Weights of a small mixture-of-experts language model, trained from scratch on English Wikipedia: width 320.
Below are experts of layer 2 (counted from 0) of a mixture-of-experts language model. Rows are named router (the router's row for the expert) and show model dimensions 0-159. Each number is 500 + 25 x the weight over its row's rms, rounded and kept within 0 to 999. Numbers have three digits each.
After each expert's rows: a language model's description of what the expert responds to. This comes from a sample of Wikipedia text that the model never trained on.

# expert 11
router:484481524465524547523533522483478457538490462478522515524486461499514472503520522515514505505483512527495532479546543497536472497527459515471518461504515518500483471493501479505461527523467534514504477500482482510537483497517486491505519512495528492522478466468473523506496518509490514480455538527487539542479492469495545458485476513513534468465528476521485526476562469521495535530506519472483530477512506527472484507473478517527533477498530521511544524489553493475524507476520528
Infobox field words. Label words in infobox and list fields before a colon, such as characteristics, name, Born, Location, and film, director, character.

# expert 44
router:486454507488523526553516534450493487521491465503496494532471497463513491481515521495549497505463530516467541493490528481561516484522482509467519484475526537508466480482509499502493519532488527509501486487480464518521480482459472468541519549516511470521470481476426523486493510512482499480475527490488522547505512477474479459473457536516527476472542490511479509485496487508492511521488515487474529471528553521488462500487481510519515517526515519507526516496489513470523504483516512
Mid-word syllables in English. Interior pieces of ordinary English words, such as un in fortune and function, ar in barrister, ure in furniture.

# expert 42
router:468470510463528524533531517485476474534476475477535496530470499492509468516533522525515492496459517540482538485518524518524486492528476518465533461472537518465466473501502472496472531516487525537528475536470470524543473485528474473529521515511546470511464466469474528521517529521475523466474524524479526524473487461482514471476480526521532499451531500540466532467498468525476530526500519466472523481528527517460511525475496519523524496491522529480534528461531483471522498475516521
Presenter, decade s, of. Word endings completing a noun, such as present-er and 1980-s, plus connectives like of, and, in, and table bars.

# expert 9
router:467461514468516527507528533464483477528474469492530505523454484496534482520520501532521497486488514545491544469544530545506490482513456502475522482501539513509466471503507471477459518517491532539519477512472477532538482483508494480534513523524556478513480461470471524525514530517494535478483515493482515508477515490495507468470478535523526469478508481523478515463512475497454540540460541481472538497529524532474507537470496537524547461507544531480541538473535513475521517468528517
Institution and place names. Later pieces of proper names for organizations and places, such as National, University, College, School, San, Cana-da, Santa Barbara.

# expert 29
router:451484495458501516520520513472479465526500475470493506536473484469528475509525517532519507486488518516474521495512520506500537503526489513488515449491515517531477476481502455525470531496493524522523500538475487510519484479522486479519524494487511482499460473484483521489512511500487517468469517476452508544467499514514498492479474511524517492475519484530476531489479433505487527529503504437484511497521524527468521502491507519506543486510507509489530527490515470499518501463553519
Mid-word suffix pieces. Middle and ending word pieces such as age in manager and rage, ell in satellite, plus adjectives like head, close, full, short.

# expert 52
router:484479510476506514528523539493483486519460474479521535522436456499545497508535515524514508498455542514496520473509529510511502491530471516486518480467521507481483489505516500507482533535458551540528465489475479491521475449496480478507502536518533454512467437454455525546509517513481504455492525492478519505488474504482533453479469526515528501463522501525469528486538486534495525530525536492471511485538524512478492524476473570516544498516536524485520498469508523466515502487501519
Hyphens and table rules. Hyphens in markdown table separator rows and list bullets starting lines, plus hyphens joining compound words, such as air-conditioning.

# expert 35
router:490485538470506519517512519486486466545466479480542527527491481498505449507524515516507462505474513518483514508519526522519490467553469533479511467487522504475473486491499484500452511524490528538538474515496465510533479483517472474535499517519535469553485460482478553508482525513490518437487507508485514518490503452485551489471479523529528504471516491534468529509524456515497537528520552475479531487507503524469511546452472526517526466487523529478525513474509500474528486462499525
Table row starts. Line-initial pipes that open table rows, spaces inside table cells, list dashes, colons and heading equals signs in lists and tables.

# expert 33
router:483481552489510532517527525474476459513463474480541539515473476424532494515521524522508516458487511536484517486505542501500484504538485523481514489453544496503498499473495483480496521520488526533503483489490486496529486469510458472511529520512534466574464486480494503507525524561501509481488503475501532518500517499497549439473485516507541498473517505512476531501531479523468511529462546488482525470537510526479477506499492512534539472514511536476526519487524488490529478490480504
Prepositions and relative that. Prepositions, articles and relative that right after a noun or verb, such as that had, offices in, devices for, from, during.

# expert 22
router:488482537474519513528518520483481472528484474480539549512499506459513474526530518500520490505484518519478531504537522503501490466571483526482519481461522500501472484485487494474480524535507514533522490540467479506539471474497465474518536512522550473525469468477470526527497534526501508449469504452501526536492512463486526485471467536505534493466518490521475516499517482503481526538469541490473510496523519509477507529486480513522525460485526528501544520467514497476520489487489506
Spaces and prepositions. Bare space tokens in tables and lists, and short function words such as in, for, as, a, on, including numbers starting after a space.

# expert 23
router:475469504470531531543525535477481470535484488483529525524471517507512494526527517536515462521461512523480531495526532504525484522544470520478520468463531515492467478498504473498465517534488534532522475525476469507535462484518465467534521516540524473532454470457474516530478519517476520462472521513480522528494503465487536472480466539521547495462536507526460538502534468504478539538496532498477513472532510524478485524482487531527533492482529534475545529474521508480531504473509508
Possessive s, spaces. The s ending after an apostrophe or ending a word, such as district's and Wild Horses, blank table cells, and sentence-initial The, He, We.

# expert 13
router:486485487467556527528527534466455479533485474446523525507471514488513503453533521512512496456486518538479522479518519495497496491517472537470496495473552536478463480498545488464492521503491514523520492512463478519518474473503484497524512528518477498509486447477448528488502520520488526490454543481499519518473496475470565477461460534510542470480507490524468517495490473505462517530512524471455506480532560495482533502475484515538553499520502519479522522488522488487527497481530516
Word-final suffix pieces. Word-ending pieces completing names and words, such as les in Angeles and Singles, ling in Wrestling, ville, burg, ular.

# expert 53
router:474470518468509527537516527493474464536479501494545507542464479502520487502537510498528444494466522513489534492521531512526475492522460516482523478495520509502479469516495493489450540523472553525528495481478475503529465470497478486541535560518528473511466471457464509540487529526488511447476498507489527547472465479465536467465461529533533485476521520541484533474503473519475531523480517492451530500531507516474503519455467531519524477517527521471539509473520523465535524474502497
Capital abbreviation letters. Capital letters inside abbreviations and codes in race results and lists, such as C in MCA and MCH, plus hyphens, periods, called.

# expert 55
router:465488513470498526542505521462481481527469471477517534528487493466500485494520527502523490504471534549478509478538536523535507474546465540469525477454530522483471476482503460496471518503477536543514472521478468520522471466515487471532522511507510467535472478477468516494476524528485519460465517517485533523490503511474534489481478520541526482475517467516480522504505476500476509540502528481452539502552509528441498523470451508508535505504522534507522513468518502489516513472504497
Suffixes and sentence ends. Suffixes like al, ing, ed, ally at word ends, such as loyal, cultural, plus full stops, semicolons and == headings.

# expert 12
router:479468514470519529519529520474455472534490479489516483525478496498517481490519516506512494516474525529484513480514523514508515508537478529473522468500535507492481474478511474520473529517491538537526474500472474521537474491508483471530519522526509467508469455466480542533501529514491512465463514501477527525481489467470504495485467534517526487473535481538470545485515460505464533534515553455472550483526527514482516525478468522522542488489522534492535513475515523473524521473509528
Personal information headings. The heading word Personal in infobox sections, plus line breaks in tables and common function words like is, are, the.

# expert 26
router:483465518467516525532531532487481468539478478470536504522479486475518483510540530516518469510466516534483525515522528503512479483537477528476526453473531518494475477487494478490473528522493528538523483518469480509546471492506471471525526523537540470533461469467478520520515528512495519453480518506487523534483511473489499485477472524514532491464529488526471529494504481526476529544475527474464530483533528521468522522486482518528531498482532541490533528478535485474521498473509523
Spaces and s pieces. Mid-word s pieces and spaces before the next word in running prose, e.g. profe-s-sor, mixture-s, battle then space.

# expert 15
router:457458493502522495524527529484498476518499496494529531516489518507538523529519537533505503447491484528497540493552511530507490526558486502485524490518526528516482479495511494470479525548509510509518457470459495514526485478468508484504512504492537484512477468469466499511535519559466531473484545535500505510474470476462455502469480538544519486473517511538472505470483478499461511537472498474462537451508498474488487519460513510539534451504531523458533535479486526490533540514559562
Name-initial tokens. First tokens of personal and proper names after commas, the or table pipes, such as John, William, Michael, Mc, New.

# expert 59
router:470481494487524536527520527423500471528481463503536495538497503500510473498530529513493516472482498529493530492482533522556481489510487527480505471496520531500452484482498464500482514522483530524522483511475490530528484490494502467535536512460506481502481498488476518492540521497493529475485523463434526533477515486515515475473476553536542475499523506511489521476496506516443521526486523477475526486570501502493494510486452524493518476497517533488521520471535492500503509470528508
Derivational word endings. Word-final suffix pieces such as ing, ization, ized, ist, ful, and wa inside aware, awareness and await.

# expert 10
router:486449517493502514516534524491469462513497483468523525514493495483505488490526535494536499472465500531479528485517519547511515521533492513475521470489514509537461481475509488472465507534499508519498481485451485521511475483506485482522539526461552466544457468468460516510520532553473527468479495479491522531462485477489502478479482511525514509481548500541449523462493473514472517524471505488472528451524526519461487514491491519523530512505515525489523542479529515490538524472526506
Second-piece word fragments. Word pieces right after a capital or short start, often names and places, such as E-mp-ire, Tho-mp-son, Lambe-th, P-a-ar.

# expert 48
router:476469524467518527531533525476481465529484477462527538521471502480516485494533526518518454509475516538486525485521536513533473490533475530464519470483528518509467475485512484474464523507479526530525476490470475509535465481510475462528526524512561483526475478462482524523493526529479521456470509513499521524478479439477516470481460539529535502465524491539459531485514477529473536528488528492471523489531525517461525521486487515528533495491531533491528524480523502474523514468510528
Articles and post-punctuation words. Articles the, a, an and sentence-starting He after prepositions, plus closing brackets and parentheses ending citations.

# expert 49
router:476467523470495545513536518482461476525475479493536512524475482453528465512528509534516498494474532535464532497536535534541495513559480528470512470486514519509485474494499473499475524514488522526535450486469468515528490476504485459532524519489533485520483481466479539503499523525488527458489515519497523520468503543454506489470466526528535470466516462538464505478497474497481546524473535454464528459528527524473519545480498526514539502530517513433528537478533522457521507489511522
Month and name openings. Month names in dates, like May, March, July, and capitalized first pieces of personal names in lists, like Jo, Ba, Ca.

# expert 17
router:472483515459485534523525518484465468529477487476523504516487478459498469481521533521544526512472518513474524518516538531494524511532475525473526485477519525523480487509492466507465527511490536528520472502466459528538467456493497482526534504463523499506468489470492541514464519531472508468482505513498504540478474509491518470467471524518541483457515502526472520492499452533484514531510521490499525499516509530472484519481464521518532497505543529459537527493538502471546510462494502
Word-start fragments. Early word pieces and short function words, such as pi in pipeline, ci in Science, as, or, for, plus brackets and equals signs.

# expert 62
router:455478511474506523527520539477464471530449494471511510541477476479533479455527500516521530512458505535492530454492536497522525480542467519480511473467525526504471479496520471502459530500486525520502487508487460519535477488471491456530544509520523486541464473475448519509501519508478508469473501513490531536496515507468506460475471553527522485484508506528478514461516481528500510517515532478474521512533538523473477530484479506517529521490526533494529500469508519480529513469482509
Mid-word pieces and verbs. Interior pieces like on in sponsorship, ard in regarded, ull in Bullets, plus verbs such as form, called, named, join.

# expert 40
router:485462501481500524527536530483479480539493485472531486532500500499505442451534513507515483523466518533472526501514530538526487474512471519482526486486531513535482477489512476504484503498473541525512486512467473507525476456481489472544543526522543485495479465470458502531507527499473510478477490509501514528478514492474498488463464538498523459472516484517464536438485485531479546518478536480466520498528509536475484524455487519515523471479533520503528517471518500487541533499511499
Word-initial capital pieces. Capital letters and prefix pieces starting names or words, such as T, W, ex, trans, pre, as in Al-ex-ander, T-ex-as, Ca-th-olic.

# expert 24
router:467479485478517529511512527459475472540480467462529519522470486491495497483533541504498506500500522519482521502507522526515482462518465520473530478487524508486470474476539482499462554523483514539529482485485471517530459491478502464506529506506500463542478478486475501527491547514467534467473547490470532538491499507464517488476457514504536460466520478525447526490498467520491544518492517452479518484535524542474518525480462528524524523519514513494536509482509505468511502490502503
Mid-word ro/re pieces. Word-internal pieces, especially ro and re, inside names and words, such as Ped-ro, Neg-ro-es, imp-ro-ved, enti-re.

# expert 0
router:479484502488503519541523521485478478531474471486518494529467460499521490518524496502529460506471522531487536458516536532509507503521467550470518467495527516491479480471497480525472497524506523503531491511479484533538476479481441456524533506523502474537468481459474537504485523514508519451460506484487506534474470463492551490481488531529540458459510509521454522496535496526483519514460519467478509501525508531468517495497476509522517503520527531481521507497532495473508510456502516
Mid-word w pieces. Word-internal fragments, especially w inside compounds and names, such as World-w-ide, net-w-ork, co-w-ritten, Linlithgo-w-shire.

# expert 60
router:478470491466516533523531538494484480539470476469529493522486479505537479517530520525525464527479520538486532491531526524530472480530458524456528466469535508476471473492508478510474519513501531543521484515468468516536476485530476468531522527554523469517461469473464530525505539520478514458469522502488526532485486492496515484464470536520522496453537480522468537504520474519486534535500523483459510484531521512472499507475505516521535494488516533486536526468517475485525505473531517
Plural s, word fragments. Final s after apostrophes and stems, plus short inner fragments like h, ba, gue in T-h-ree, Ka-ba, lea-gue.

# expert 63
router:480481502482523523524530539428479468517470485460501478563469481508513489517533513536544491495476492514476532515521521521527501496497482550464511445477529512504480473465513478474461510512498531522520473507477482519518491486507468467529523520536505492502459475476496517538507522529481510484487510503484521504501468503485499461470480500537532484465519494517474496498478494515471511551461519496485505465542522551462476526488492528523542485509509536484518521477528529476538496479497516
Suffixes in common words. Derivational suffixes and inner pieces of ordinary words, such as ist, ism, ical, ual, mp, as in medalist, attempts, popularity.

# expert 4
router:466471497473507521513523527473465469530476437461493505551481494489517509499526543511531508460473478503446517480519507518517517483513470522477532497498517519512470472466512473516482537513493544520509493505480487519538479490505443478525539518504520488508463462471469499487527527513498497473504518491488542514488465487494538482464461531529513501492502486516466517484521451506440525546483530492472515468517503509451512519474507523506518500484524524498528547485536492462517540491525521
Mid-word name fragments. Short lowercase word pieces inside proper names and words after a capital start, such as S-ant-iago, Me-mp-his, S-il-ver, plus stray multibyte bytes.

# expert 36
router:471447487491519520520530535480479482514486484499533478522487502480552487489530514503517475486488531542459541450511527549510487490514488517471513489514534529512454485488528500470469519535499535517528466471464481562520482476496497464514524534484475475488472469475461519510474552522489525471460506488497520534464494515491499478477463525508513481498544493540483526490524489557472537521503512476473523495510518496485482548469479513523553513512541523498524539452501545484519529471563507
Inner syllables of foreign names. Inner syllables of foreign or unusual words and names, such as Slo-ven-ia, Glen-ni-e, Endoc-ri-nology, and accented letters.

# expert 34
router:482476482481525510526532522469484490530473474494533491513501494500551485494523519516519502517488527516456514533510530509507511491526495496471523436495524542529466508474567493499473512511494512508516495483464471499514470480503461482518525499484474485538473490485480506525499533515490520483480512503485511508485454527501487493479468518527525484492503484517487511476470484494472539520502503475478535481507527507468501507484446517521527500494534529477517540473498487488557527473525481
Consonant-vowel word middles. Vowel-plus-consonant pieces after an opening consonant cluster, especially Ch-amp-ions and c-amp-aign, also ab, ol, op, ip, ig, as in spec-if-ic.

# expert 27
router:455487494482512514545519520488465470520470457481522496541472494445504502444529543511499510474474524516471530471512528532492497483533480519482525489476526538524479455456491483501495525483470509515526472488484469533549496474512498458524531502493507460527484462462488515492502518504480519482478553491464507532491469475499513495477474513543529482476513509519473518494510470490492512528518530489487514496524501509470485515470456514524522483523500530471524511450544485489518504486518501
Function words mid-clause. Pronouns, adverbs and conjunctions starting a clause inside running prose, such as now, it, though, he, some, where.

# expert 43
router:499441500472509515520527520480461472524483479468539483527489494477533480461522531512537494484468507517482534504508511509516494491531479523454501459462525516495472475476511491481456508536474520529516465491445481516521467451495471486526520501506530498510486460482479522517470543521496526478471500502475547524467474495478515481472469530526527494480535466515447522480515475516472522538484508498480506476528531507493523517456462516513517476509521525484542521482516491478532522494524505
Second syllable pieces. Syllables right after a word's first letters, such as tra in Hatra and travelled, le in Alexander, Re, Pro, trans.

# expert 31
router:477469521467508529535533522468474457533479462466530488522464483482504494466530524503542490476481501525479515479504510504553520526548454523471505470494541512510453467474500485491475515543488512522519486486483481499532461455498468474526525516519521486524475481460471519522511534505507508487482496500472524520482513507485510469475464531536531483471519476531464516459515481510474528522496517479482539470533533522494487514481493509536520462486516526479522508475537487482534534479492507
Word-initial fragments. Early pieces of words after a capital or a preposition, such as aff in Staff, ec in specifically, Un, Trans, After.

# expert 25
router:490467512459513538522527524477466461520482452459525491521486491481526479516537517536517484486480537535491537490520530515538481479545490536476547479459536513497472480478504465503473514519483515533520477509482472520526489482516477479551540512550529482534458457468481524510518519524478530478473509494494521537472509501482527494475464530527534492453515503522464525493512476525484511534495528499467519502530529549466540515482486518515536494507511543479535534471528499503523501480510496
Mid-word letters, of. The word of and letters like h or plural s inside or ending words and names, such as Tonopah, Bahrain, stakeholders, numbers.

# expert 32
router:474451460490525508531521528482491480524496478500534471513487511507514493477513528508505505493484494530491539518511519513518526470506484494474538484481513527472478486478536490520480530503503493515527492497460478531528478487450471482527519542479475489512449477487439510477479551518460517478476535513484513517453462508475497476485484525499514487487570503529478545505490483534454522533508493481480509462521508513487494502478496529507533483491538531502527529468515516490539545506530526
Syllables of foreign names. Middle syllables and accented letters in non-English personal and place names, such as ar in Pars, š in Boško, á in Bjálfason.

# expert 2
router:474427467495526508540535527494494498527485480489537499520490521517524490499519521510512486496484512540475531457502511519527500456533474504473523472469532517490480480465539492477489512512500502526521470478452469537533473479493466481513509517503506478501471461471471524505477526534461509469472527494514527522444505491480510467472473535508533453490564474526475540496502467523441535548524518487455521485528518486479485501484484526515541512483542519477543522455500503473529542496525514
Vowel pieces in foreign names. Single-vowel and short pieces like a, ar, o, ö inside foreign or unusual names and words, e.g. Saathiya, Wehrmacht.

# expert 30
router:467483510462553545540528542485490481529470474472530488515457498510536492487528502520500490472472487528490518505510515525526519478516481514466528476477525515501476467453551477481483528521480544530520482512453485548535474505478475485517539545507504468497465470446481516511489522531493504475482528503499533503506489492476504471467488560528519500483530495531479537486531491526465523528479535494464538467513523510478474526475479537538538501520529519458521520481518488476516525494511540
Word-final ard and endings. Word-ending pieces after a stem, especially ard in Board, Hildegard, Edoardo, wildcards, plus final s and son.

# expert 20
router:471475509476503523525530518483454474518485465456531493526469491459529501482523528518525503488465519548478508458502535529499497474538479537462531474497511514520465489500486479486486503517499520513525464491468472503529481483527475474515516527491521504504472473469483515504505503511483534473472490477443543522475516491499497483473470530542529462463524489533469528457551475512488521529496526460461525501520509547467503508488482520550521478518533528490521529457493516482516487495528510
Function words and -ie. Common words such as of, for, that, up, first and Best, plus the piece ie inside names like Believer, Sophie, Kiefer.

# expert 50
router:463477509465496534505522524464478471530479445505520492543487488483525497489537518513515511505484514540473525519538519545498499467518470525468534480495515509495489460502491425485473513512486521524536468486493469536537488487499480482523521506480531460505476476463484522515491528521489523477484530524490533537448526491476491478469466522525537457470526524537481520478509492519479516542494517501479507483512519525456532514488475553544520497529520533500529530459563510467507516486500533
Name syllables and months. Mid-word syllables like na, ana, ko inside names (Mwanawasa, Bangkok, Manager), plus month names such as July, June, April.

# expert 46
router:473465484488510517512531518449489469504488470482529476528505469458516490501524570535498510477497526530461522509531522521513513467522501505476528457498517557497479487474544482470476511535493512510530475530460486532514468459504451492514549518469489482502486474495492506491477554509499546476477552483491520517469463477494505476461456515525515511497523493548471528472496471535481503546461507474474525462515510504465492523466466502513539493502512542480543543465519505477534519484552509
Syllables in foreign names. Vowel-bearing syllables inside names, often non-English, such as Hu-gh-es, U-gan-da, re-gi-mental, V-u-orinen, K-h-alil, Desingu Ra-ja.